config = dict(
    hidden_size=320,
    router_score='softmax',
    routed_scale=5.66,
    router_z_loss=0.001,
    beta1=0.95,
    max_steps=3711,
)
Below are experts of layer 5 (counted from 0) of a mixture-of-experts language model. Rows are named router (the router's row for the expert) and show model dimensions 80-159. Each number is 128 + 24 x the weight over its row's rms, rounded and kept within 0 to 255. Numbers have three digits each.
Before each expert's rows: a language model's description of what the expert responds to. This comes from a sample of Wikipedia text that the model never trained on.

# expert 40
It responds to: Infobox bullets, month names. Dash bullets starting infobox lines like Location: or Type:, plus month names in dates such as 12 May.
router:117156085160143154143146150100175102097144103160114143084084088154146141155114135108108102098103105064133093174154098174145155131161122159107117097120108105106103091154160083095143116104095153113096100102115106108095146121144105107151110147

# expert 59
It responds to: Adjective and verb suffixes. Suffixes completing English words, such as -ing, -y, -ful, -ical, -ous, -ness, as in stuttering, hairy, insightful.
router:122147127154139166147143143118123092106148122152110143117118091147148148133128138111108105106090115118160127122140112137143168145149112188096096108122092123116098113139155110094167084107112149101106108130116100097107147085159082107153111147

# expert 21
It responds to: Table and list separators. Pipe separators in wiki tables and colons after years in dated lists, such as 1985: or 2006 |.
router:099165098144147147135154156119152113095168100145104145115106111142139131169097147104120120100107094108117118161135122120154141147154101159100121104102111115105122090130164109099172088093098142118130137090112125127114162111154111114152123142

# expert 43
It responds to: Auxiliary and linking verbs. Forms of be and have, and verbs like became or took, after a subject or modal: it can be, was announced, have been.
router:117112100162140148135145141096168133102146123150120156111096106136134150166117152134131116107080093064148092130138112203170155156140126122115106122102134101096114098142158132123140106080127160114111130111107123114123138112172114117159088155

# expert 52
It responds to: Clause-linking punctuation, conjunctions. Colons, dashes, semicolons and conjunctions that introduce a following clause or explanation, such as because, until, while, as.
router:108143107127139129155147146092144103101130135145126143119085099145139164152131173101089102102105116144135113145144114120135157146181111158097118099130109111117100111149176089124152106106118141123113111125133074103138182129144119097155095168

# expert 63
It responds to: Determiners and quantifiers. Determiners and adjectives before nouns in prose, such as the, this, other, same, many, several, new.
router:112169083160136138128146150109173103104160120170104139102124088140141171153132143105114090096094119115134099131141106193182162148167129161113103111084089128115081114141129096116121106119107142097104124116105130114108158104130134103135134142

# expert 57
It responds to: Statistic label nouns. Nouns naming measures in stats and infobox labels, such as batting average, world record, league total, Turnout, density.
router:078155110140143159159148152134134091107132103137113163128127109154152147159100171132136133112103110135176110144149114176144143159160110148089122113138124106089119100130144132088125112086108151101102110126095146119097140104133106118135104133

# expert 53
It responds to: Numbers and table punctuation. Digits, dates and decimal points in data tables and chemical formulas, plus possessives and periods, such as 30, 07, September.
router:107164091144155146146157138110144113118156111154117143104091102139134164152106149108126102102102120073145084160149100169161154147150114149112110102116110094102120108154151095102145107108107140104108099104100105111103151116166095100160105143

# expert 17
It responds to: Coordinators and separators. Words and symbols joining two alternatives or items, such as and, or, &, /, et, versus, often between names or scripts.
router:103145111136159160158151142109148098119129103159111158106091085151164137146099156122072112107126135101132120159125136127142135128145098181104114103111112100106114121144159069094160105103129144096125121125116112102109150135155113108160098140

# expert 2
It responds to: Numeric table fragments. Decimal points, digits and dashes inside number-heavy tables, plus scattered first word pieces of names and titles, e.g. 23.7, −2.3, 1,045.
router:104157093153153152132155150107152106097155111159110149102099103148145148149109145108118107100098105064144101160144094152155151149156102158115113108105099108121113108147148094108149103111107150117090088111101116111096154114157113092157105147

# expert 54
It responds to: Proper name heads. Final nouns of proper names for places, events and bodies, such as Highway, River, District, League; also the word election.
router:111149092144154164161137143091128091104128075148120165115115112138137159146086141122128123114090123122140106158169106153131141169165107165098115128086125106096112110154149110111151109093121149122119084106102103112126141134138096100150110159

# expert 27
It responds to: Species article prepositions. Prepositions and punctuation in species stubs and range descriptions, especially in after "It is found", plus from, through, hyphens.
router:099155105146144163139147152114136106111148091153103139098109104139136156133115143111116098093112112038133099146177110163152129151155111156129103109115109091089114114152138112133158091094114158097108109109102114115102148119151110094162107127

# expert 20
It responds to: Hyphens and date digits. Hyphens inside compound names and terms such as Mercedes-Benz, Alma-Ata and sister-in-law, plus single digits after month names.
router:114145085144176125163144148094132104102145115148105157116094089132145160137112145114127102089115119079158105143166095113146129160157101152112111109076129104113105099146138118116136118093107144119123087120090108099113147111157085118142102160

# expert 26
It responds to: Closing quotes in citations. Closing quotation marks ending titles in bibliography lists, plus sentence-final periods and taxonomy terms like Phylum and Insecta.
router:123150115165153124123147140102154115115147095145104148104094106149136141179096165121092105093105101116128098165145098155140128140179096149111107117116087101101113109153145125104147090107107132093090097101114105093092126107156111095157097141

# expert 30
It responds to: Prepositions and linking words. Prepositions and relational words that link to a following object, such as among, against, for, by, with, and line breaks.
router:120153109165138141146165162109137101103163111166104128123108092154136153146118141119113103089107108079139100168142106162140153157143111145111116104092120104102114102147127089110144095095104132116111116098114112102101152089157098110151100149

# expert 58
It responds to: Surnames in name lists. Surnames and their final word pieces after given names, often in roster or results tables, such as Smith, Thompson, Nelson.
router:101137099137140126160149146126145100096133111176124148117121111133140164133125147107099105107092094125148073154155102151138161156160105140115088117122070105088095120151161128086141105099093137121104127111086090088107135125167081094159102146

# expert 0
It responds to: Taxonomy infobox values. Taxon names and word-endings after rank labels in classification lists, such as Myrtales, Mollusca, Pseudomonadota; also infobox fields like Born, MPC, JPL.
router:120156097138151115157147156112155095112149090144107150089116126126137166144148159118107100107082087125147113123159107151143140168133107145136103098113107105101133114154151099120160097117105140103118119104086153099105147108143092090155095139

# expert 28
It responds to: Line-initial digits, fragments. Digits and tokens at the very start of a text fragment or table cell, such as numbers in lists, coordinates and squad tables.
router:106135102192150165168153163108120086106142125160113136105103097169153145144111132100106090107112117103134103148148114135154141149170116152107087108122084095090104102159156087125155116092120149115104110095099107103113132119148096097177126171

# expert 51
It responds to: Multi-digit number pieces. Digit pieces after commas or decimal points in statistics tables, such as 98,897, 58.732, 14.4 (57.9).
router:105154102164135139149161168122121113126163115178090144115091098142148138132107158101127112099138095152179099130168097125149164149135106152100079105126094095094117093154139120087140093096125130107086113122113087117114152108162086107140126153

# expert 42
It responds to: Location and date slots. Tokens in geography and date slots, such as located at (, degree signs in coordinates, January, born; also the, a, periods.
router:089151097150143151147146138112147118102149102165102143109097098155139150163102140114113109095101115057140098171142103155142154143160119158104100092095098095113119109160147111104148117092121150106087093102103122110105152108149101100160092140

# expert 49
It responds to: Nouns of study and criticism. Common nouns and sentence-opening words in reviews and scholarly prose, such as studies, research, Writing for, Critics, album, Journal.
router:116130107137135136158164145122138129104149110135101163121086093130144143154124158112119111110074100095144074153166087149138156187174104135114099110097117116109100094145142114095154099098105121097090098105099122124108153107130120117146100126

# expert 38
It responds to: Closing parentheses. Closing brackets, parentheses and braces that end an aside, abbreviation or table cell, e.g. (CBG), (Brady Black), (1940–2024).
router:095120118144132132152155168103151115132157118169120146112097082137153143140102140115092098091112122125147094165160095138151143139182102165118094093106129105112106112146160101087152112098113162091097109096098112104097142114155105083139097153

# expert 56
It responds to: Given-name starts. Short first names or opening word pieces of personal and proper names in lists and tables, e.g. Al, Bob, Mark, Pir.
router:111157103156164147138154149116157109100146095156106152106098103169148139145091153130109083120109118084140106149134111156150142140150120161104103101082117118122109091157152128100152112099091152108096113115112097113119147104141136099151111168

# expert 23
It responds to: Line breaks before sections. Line breaks and sentence-final periods right before a new section heading or paragraph in biographies, such as before ==Club career==.
router:099159099132134130177152129116143122114148142147102160097087106136160143141063188070106078117118104067166101141149093130153133141169084159107128084106123108122122105134155100098147129112092167111129110082118122130107113113147105110157102163

# expert 47
It responds to: Commas. Commas ending clauses or list items, including ones fused with quotes or brackets, such as ),, ", and ,".
router:084128106143140135157138144087128102096163131114123151104075110131147133163116162119115123103132111103132109155123114123141130143163102138111128114120129096124113133129118126119144102115110153097104137104120111116070135123149108101190092156

# expert 14
It responds to: Creative work nouns. Nouns for games, films, albums, seasons and other works or activities after the, a or a possessive, e.g. film, game, album, season.
router:125146102163146170145146144112154097126121107136094135102083107138141147143093140116149116116112085132122101184164125140150133150150131169120117120144134090103106125159134113110145121096084163104086085088113139101097137129146118092143091139

# expert 60
It responds to: Table header labels. Column headers and pipe cells in wiki tables, such as Votes, Candidate, %, Pos, Club, Nationality, Ref., Length.
router:086147103150158128148156142120197084112149116150114146114105115136155139169145142109093114135093115118147121102139099173141145153133129127093119096118108122121106117150143118132137114083119128086118126124103112090109145102127094100111120132

# expert 44
It responds to: Label colons and prepositions. Colons after field labels in taxonomy infoboxes such as Authority: and Species:, and linking prepositions such as by, with, as.
router:091139104147142158132159165098182123118184078157119140131102110143156140110155160127106125108110132103117092147125122124129142140145121146107112102136137097115100091139174119125164066110094152126099095115091117114072153138142119103153102130

# expert 16
It responds to: Function words, foreign bytes. Short function words and word pieces inside foreign names or non-Latin script, and digits in result tables, such as Oliveira do Bairro.
router:114153082139161138134134164096145092100146111145102154088103100152143162145108140124112107100105108069148101155139110155144151157157104139117106099108110093099119114150153095096143109105108150100101083100105108108097161105170113088141108146

# expert 41
It responds to: Names in tables, lists. Proper names, numerals and name pieces in election tables, lists and citations, such as Frankfurt, IV, born, Bath.
router:114141098145152148128158140113155099112161101164111153096092096137141158155113149111113102090085111077152093144144113149149139152157112146119087099101116109106124098142164102112150096105116151122111110096113120111090136111162103092150090138

# expert 36
It responds to: Past-tense verbs. Past-tense and participle verbs after a subject or was, reporting actions, such as announced, established, admitted, released, expanded.
router:107159118136127149149145132125138117090149111131102160119099105158136148140094132116107085113120092105159088130161140138160127177175105154120111115102117100092108116140134092116138105114113159104119091124108099089110165106141099092150095160

# expert 4
It responds to: Organization and role nouns. Nouns naming organizations, groups or roles after a descriptive modifier, such as media company, health groups, course instructor.
router:106149097108131154152154159125137109115141124154142140114106128133120134179093145117089123087114108136179115178168084150139168150140111158120114125105124110105110091148137125094129120060102146124128053072102112128111121118140137116146101168

# expert 24
It responds to: Table cells, function words. Table cells after a pipe, such as Category, numbers and rank positions; also the, sentence-initial He, and United before States or Kingdom.
router:109161105152158139133167153106158095107161100158116149088089099152126152161107154112119114079108108098149077147140102155150135149155121146123097111097107102109106101143148103106153117096110155108099091106117123114098138107149103099152094139

# expert 45
It responds to: Coordinate digits, misc. Digits right after the decimal point in decimal coordinates like 41.7472, plus table pipes and scattered function words.
router:103151090160150136159147152107162102090163099152101150091097106140142161161113149133099100103102108089136106150157109162159147144153108149116095102106104097101114096138151096105158120096107153106100099108098117103099166100158105093166097140

# expert 32
It responds to: Auxiliary and linking verbs. Forms of be, have and modals right after a subject, especially after it or he, e.g. was, is, are, had, been.
router:100133113130147144146139151123151106116135110138113155123111122142126151166093138110129098110102114103142062132139104159161149156133117135125121124077097105098118121147145124118140118088106170119134100093108114095126160096157111093135082158

# expert 31
It responds to: Numbers and table separators. Numbers in dates and score tables (6 August, 6:8), markdown table divider rows, and adverbs like newly, fully before participles.
router:097163096163166149135150159096147103107160109146112139109102113131146148166117163118120111109097086087147106158149098149145139143142115147124096106084108085101118092152154108114153116092099136110089095119122111112097151100156112102145105146

# expert 19
It responds to: Line break after headings. Line breaks right after section headings like ==History== or ===Career===, where the section body begins, plus the heading equals signs themselves.
router:091165122117138139134141135123168117119144129140099151109111112145159131160100175098088071109107112099160112152156114124157133157171115160099109105132093092115119105117148127132137122127121140110112097100084128120072109127120130110164112165

# expert 34
It responds to: Measurement units, counted nouns. Units and nouns after a number, such as 417 metres, 7 km, kg, miles, and set scores in tennis tables.
router:113161084143144133141154146133147098098151088172109142102087105150151135136077144133109108108115093112144078151165098145153161126152106170112102106133094097106118107148148092116158123098113146113118106101112109126109153101142116105152106148

# expert 50
It responds to: Place and institution heads. Final head nouns of institution and place names, e.g. University, County, Street, School, Park, City.
router:102120114124150151148141161117142112126129082169135155094085098147148158162122143104088125104115097141163091155141099155131170146158111135129108141124103127098132124134160129111147140097091140107090101112112095112122151112134072100131104137

# expert 18
It responds to: Odd word fragments. Scattered fragments inside rare names, synonym lists and tables, such as Har-p-alus, Mer-idarchis, Ky-z-ylzhar; also numbers in coordinates and possessives.
router:099163096157145146142158157104148097107152121161112154108102113150145151143109149100133102110108105082140103151165103157151138142153117153110100093096108099107119102169162101105158110084121146109101100105116115115094158116147101085158101142

# expert 8
It responds to: Ordinals and ranking adjectives. Counting and ordering words after the, a or a possessive, often about competitions, e.g. first, final, three, original, fifth.
router:118175108138125142133153143130150110126150107163091151112099099147143170134109144126129108111117108131116114137124097130142139134139109133119100097080113098105094109133155113108149094089111137099129117108126144134110144104160122125149120159

# expert 22
It responds to: Table and list separators. Pipe after the year in filmography and result tables, plus dashes and brackets in lists and infobox labels such as Produced, Spouse.
router:086156088143149142146174140121131112098170109151121158099117120153143132184095153114103107121108108104118112173126093124153134153182095135092103114113088115096114099134165117118173095121099140096122118123102097117118139097146113115150114143

# expert 10
It responds to: Recent years, table numbers. Four-digit years, mostly 2008–2025, in tables, date ranges and citations, plus other numbers in statistics tables.
router:111183127143137134135147132112146131109159135167126156103106097131139133171111176108129114102110080112138086111169095151179142145136105166119122096093094093112108078142146098099164109110122141129098087115103112105114148111162105118156128162

# expert 9
It responds to: Mixed fragments, table cells. Word-initial name pieces like Bre, Sund, Kok and cells in weather or score tables; also scattered prose words like of, and.
router:112168089155147139142150158108155097105146106156116147101079114148152136145114147107110106103111098071144093152134107161159143155159115146102092093113105093103123093153152102100153102099104151101115097107106121105107157108161095101149088139

# expert 7
It responds to: Sentence and section ends. Line breaks and periods closing a paragraph just before a new heading, plus heading equals signs, table pipes and sentence openers like However, Meanwhile.
router:095157127160154125173161171099152103104138102135109168084118124140162154176160155118139102107115118124154118154131108157157142153164120134091125110123094116106098078144149087098128102101122164111083118092105120110117121083160125118161098160

# expert 6
It responds to: Nationality adjectives. Nationality and place adjectives before a noun, such as Swiss club, British Government, American; also first words of compound names like New, North, United.
router:130128116132142141170161162106127117113161098156093132098077069162150159145113139098114107107121105092122102148151111135151152145166112172126085109141121102114073106146140115125145133095091133107074122099107123103128107121161122099150126129

# expert 46
It responds to: Word-initial capital letters. Single capital letters beginning a word, name or acronym, such as initials, section titles and brand names like Fiat.
router:088162088144144126148160146133160104106155125183113147096085106177155158158082146092090101105089115119147116136160105112142201164145113143092087100094116116097099121171155121112149118094116158093123133100093108110102133126131103092155121164

# expert 61
It responds to: Sports result tables. Pipes, semicolons and digits inside score and standings tables, especially the separator right after a score like 0–3 before the opponent.
router:110154076175128141139136154108147106119159106166127143112101092142133138142101157113120095097108111066119070172147114140135155152160116134122103125106105077100114101146148102117165120104113150119099108130119112114093137111142092083150095152

# expert 11
It responds to: Degree signs, table fillers. Degree signs in coordinates, plus scattered tokens in tables and proper names, such as °, lead roles, thousands commas.
router:108161103163145155140160145114146095101146097161106157101102097154143144154103157116117104092112112084139106169159103160149146154144121151115118088106111118115111110151144095099150109092105142098110091103111112114103153101163102083146113143

# expert 35
It responds to: Articles before noun phrases. The articles the and a after prepositions or was in family and biographical text, plus field labels in infoboxes and tables.
router:105160099152147130134154157109141095113155108152099143100103104137148149149099156135115112109104095072145102155162102155138153146150122148113095103096101097113106101153154106108145116096096151115098097096124107113104142110162110087164085140

# expert 33
It responds to: Years in citations, lists. Four-digit years, mostly 1900s–2000s, in parentheses, citations, career spans and dated lists, such as (1907), Mariners (1991–1992).
router:111164116143144134152146141119131138128131101174113155107078083134147132149124148127130122090094118106147087143171114161149172155149101142091106107114131089110091098147156101120146115123086162106079079093105095113104149123153114109157097136

# expert 3
It responds to: Years and round quantities. Years and round counts in running prose after in, late, born or over, such as 1875, 400, century, million.
router:093158103151141147142148174123145119125166130170113151105098102135138136150122147118110109111116105106164092117143099126148175147160104178093110118137094097118099082137151108109132122114112132087085116096117114114123143115142102101150105152

# expert 13
It responds to: Inner pieces of names. Word-piece fragments inside proper names at article title lines and taxonomy entries, such as Györ-gy-i, Trag-id-ion, Cole-ophora, and www in URLs.
router:096152069175169131133149133088153082095152119136103131115105133153148138126111158118115097122108096116142125143141104127162152138125112132130112110108131111109124082144141137113156107119087152099121093121111112115100142102145113101163114118

# expert 48
It responds to: Country codes, abbreviations. Three-letter country codes and capital-letter abbreviation pieces in sports lists and tables, such as USA, KAZ, GBR, ITA, VEN.
router:105137093153158136151151145115145115100143098165118142101085095158142141150100157106098097103105108103131096142155116148151159160177121166111110111092115099101124115148148087105147112085119161106096082108087102122100155139158085095146108140

# expert 15
It responds to: Surname endings. Final pieces of personal and place names, especially surname suffixes like -ler, -mann, -son, -berg, -ović, as in Chopin, Carell.
router:098152104154146145152140153117143106119132104156107163117117101156137161158120146097116105092103101111139129153157090154144167161135119135130073113141106116116119121141132137097126092097119143103108103123105086095120143119145142112181097146

# expert 1
It responds to: Prepositions in names. Prepositions, mostly of, for, de, von, ibn, inside names of institutions, agencies and places, such as University of Jeddah, Bureau of Investigation.
router:119151100133158152139136154086149105114150105124104157110097105148138150147110138104098094109110126105164100176134111149128154164139101173115096111101156115108109115159134121082153118090103145127113078124115132115094160107160127090140099136

# expert 62
It responds to: Articles after prepositions. Articles and determiners a, an, the, his after prepositions or verbs, plus to and modals such as could, must.
router:110167119161166129156128136109173110121156064141101155123126107145147152127127149106110102099103115110122096151138125112141157141132109150114115093095117103095102117166148141106159131106127167110119119114095108103095165125179118112140109143

# expert 39
It responds to: Locative prepositions. Location prepositions after place descriptors, mainly in in stub headers like "Road in Karachi"; also within, near, along, during.
router:117173093139170151130158140099168099117155093157114156084123112132159148153120151123131126095125115114150080152159116140148153131150099153104121132111128101128100109150143124100131136130131149100128083103103132112097187118126124092141128135

# expert 37
It responds to: Clause-linking conjunctions. Conjunctions and relative words joining clauses, mostly and, that, which, but, when, often after a comma, e.g. configurations that are called.
router:116176115169177137144156142119158102110145130138125150119140104168159147149127177084134121095118103139136130176139104119152132119153107159115110130099095107126126112139172083110157108099150170078095100107128076121103127111141123120161111133

# expert 29
It responds to: Name word endings. Word pieces inside or ending personal and place names, often Italian or Slavic, such as And-rea, Giov-anni, Rob-inson.
router:093131116150151148133141160099137110118142103154086142105114079151159138131099133078092126115113093128151111142151102149140160151124112152088097116135110126096076100135147131092140106113130153136105107118093080121127138114147106120145084133

# expert 25
It responds to: List dashes and infobox fields. Line-initial dashes in lists and infoboxes, infobox field names like Born, Died, Coordinates, Phylum, and table pipes at row starts.
router:110133079159158137139164126110148116107148099136086132098096095179193155145134126101102124121092115120128121169150123172177162149154111157104123088094131127117081124156141108111149106121067139103089127117123119111090175131131111114180098155

# expert 55
It responds to: Word-initial capital pieces. First capitalized word pieces of headings and proper names, such as Sim in Similarity, Inter in Interactions, Shel in Shelburne.
router:113143103176167146141153179113172105094158119175080152097123092143161150155092155099115132114086101116128121133151110196145129156149117152099081120073099130111107094138161131101151092106089146120124114111112134103117142099134112137143122129

# expert 5
It responds to: Career-move prepositions and verbs. Prepositions and movement verbs in biographies of careers, such as at, for, to, joined, moved to, attended.
router:106181129128136132144147131114120133079123095152109180120117124144144149128147124118117094118112101086140095146119129143137151143132105152118126103116102104121097127142135115099177132119123144126110102104113146143103151084146115066141100176

# expert 12
It responds to: Activity nouns, gerunds. Nouns and -ing forms naming activities or processes, often after to, for or in, such as screening, production, building, research.
router:112136117159117126137154126137148104109137122137095150114110104142139135147136158108146110116104122124142095144162128127163172156162114166115111117097096112113110110150150114118159117089114170103119115103124122096096142126135081135141112133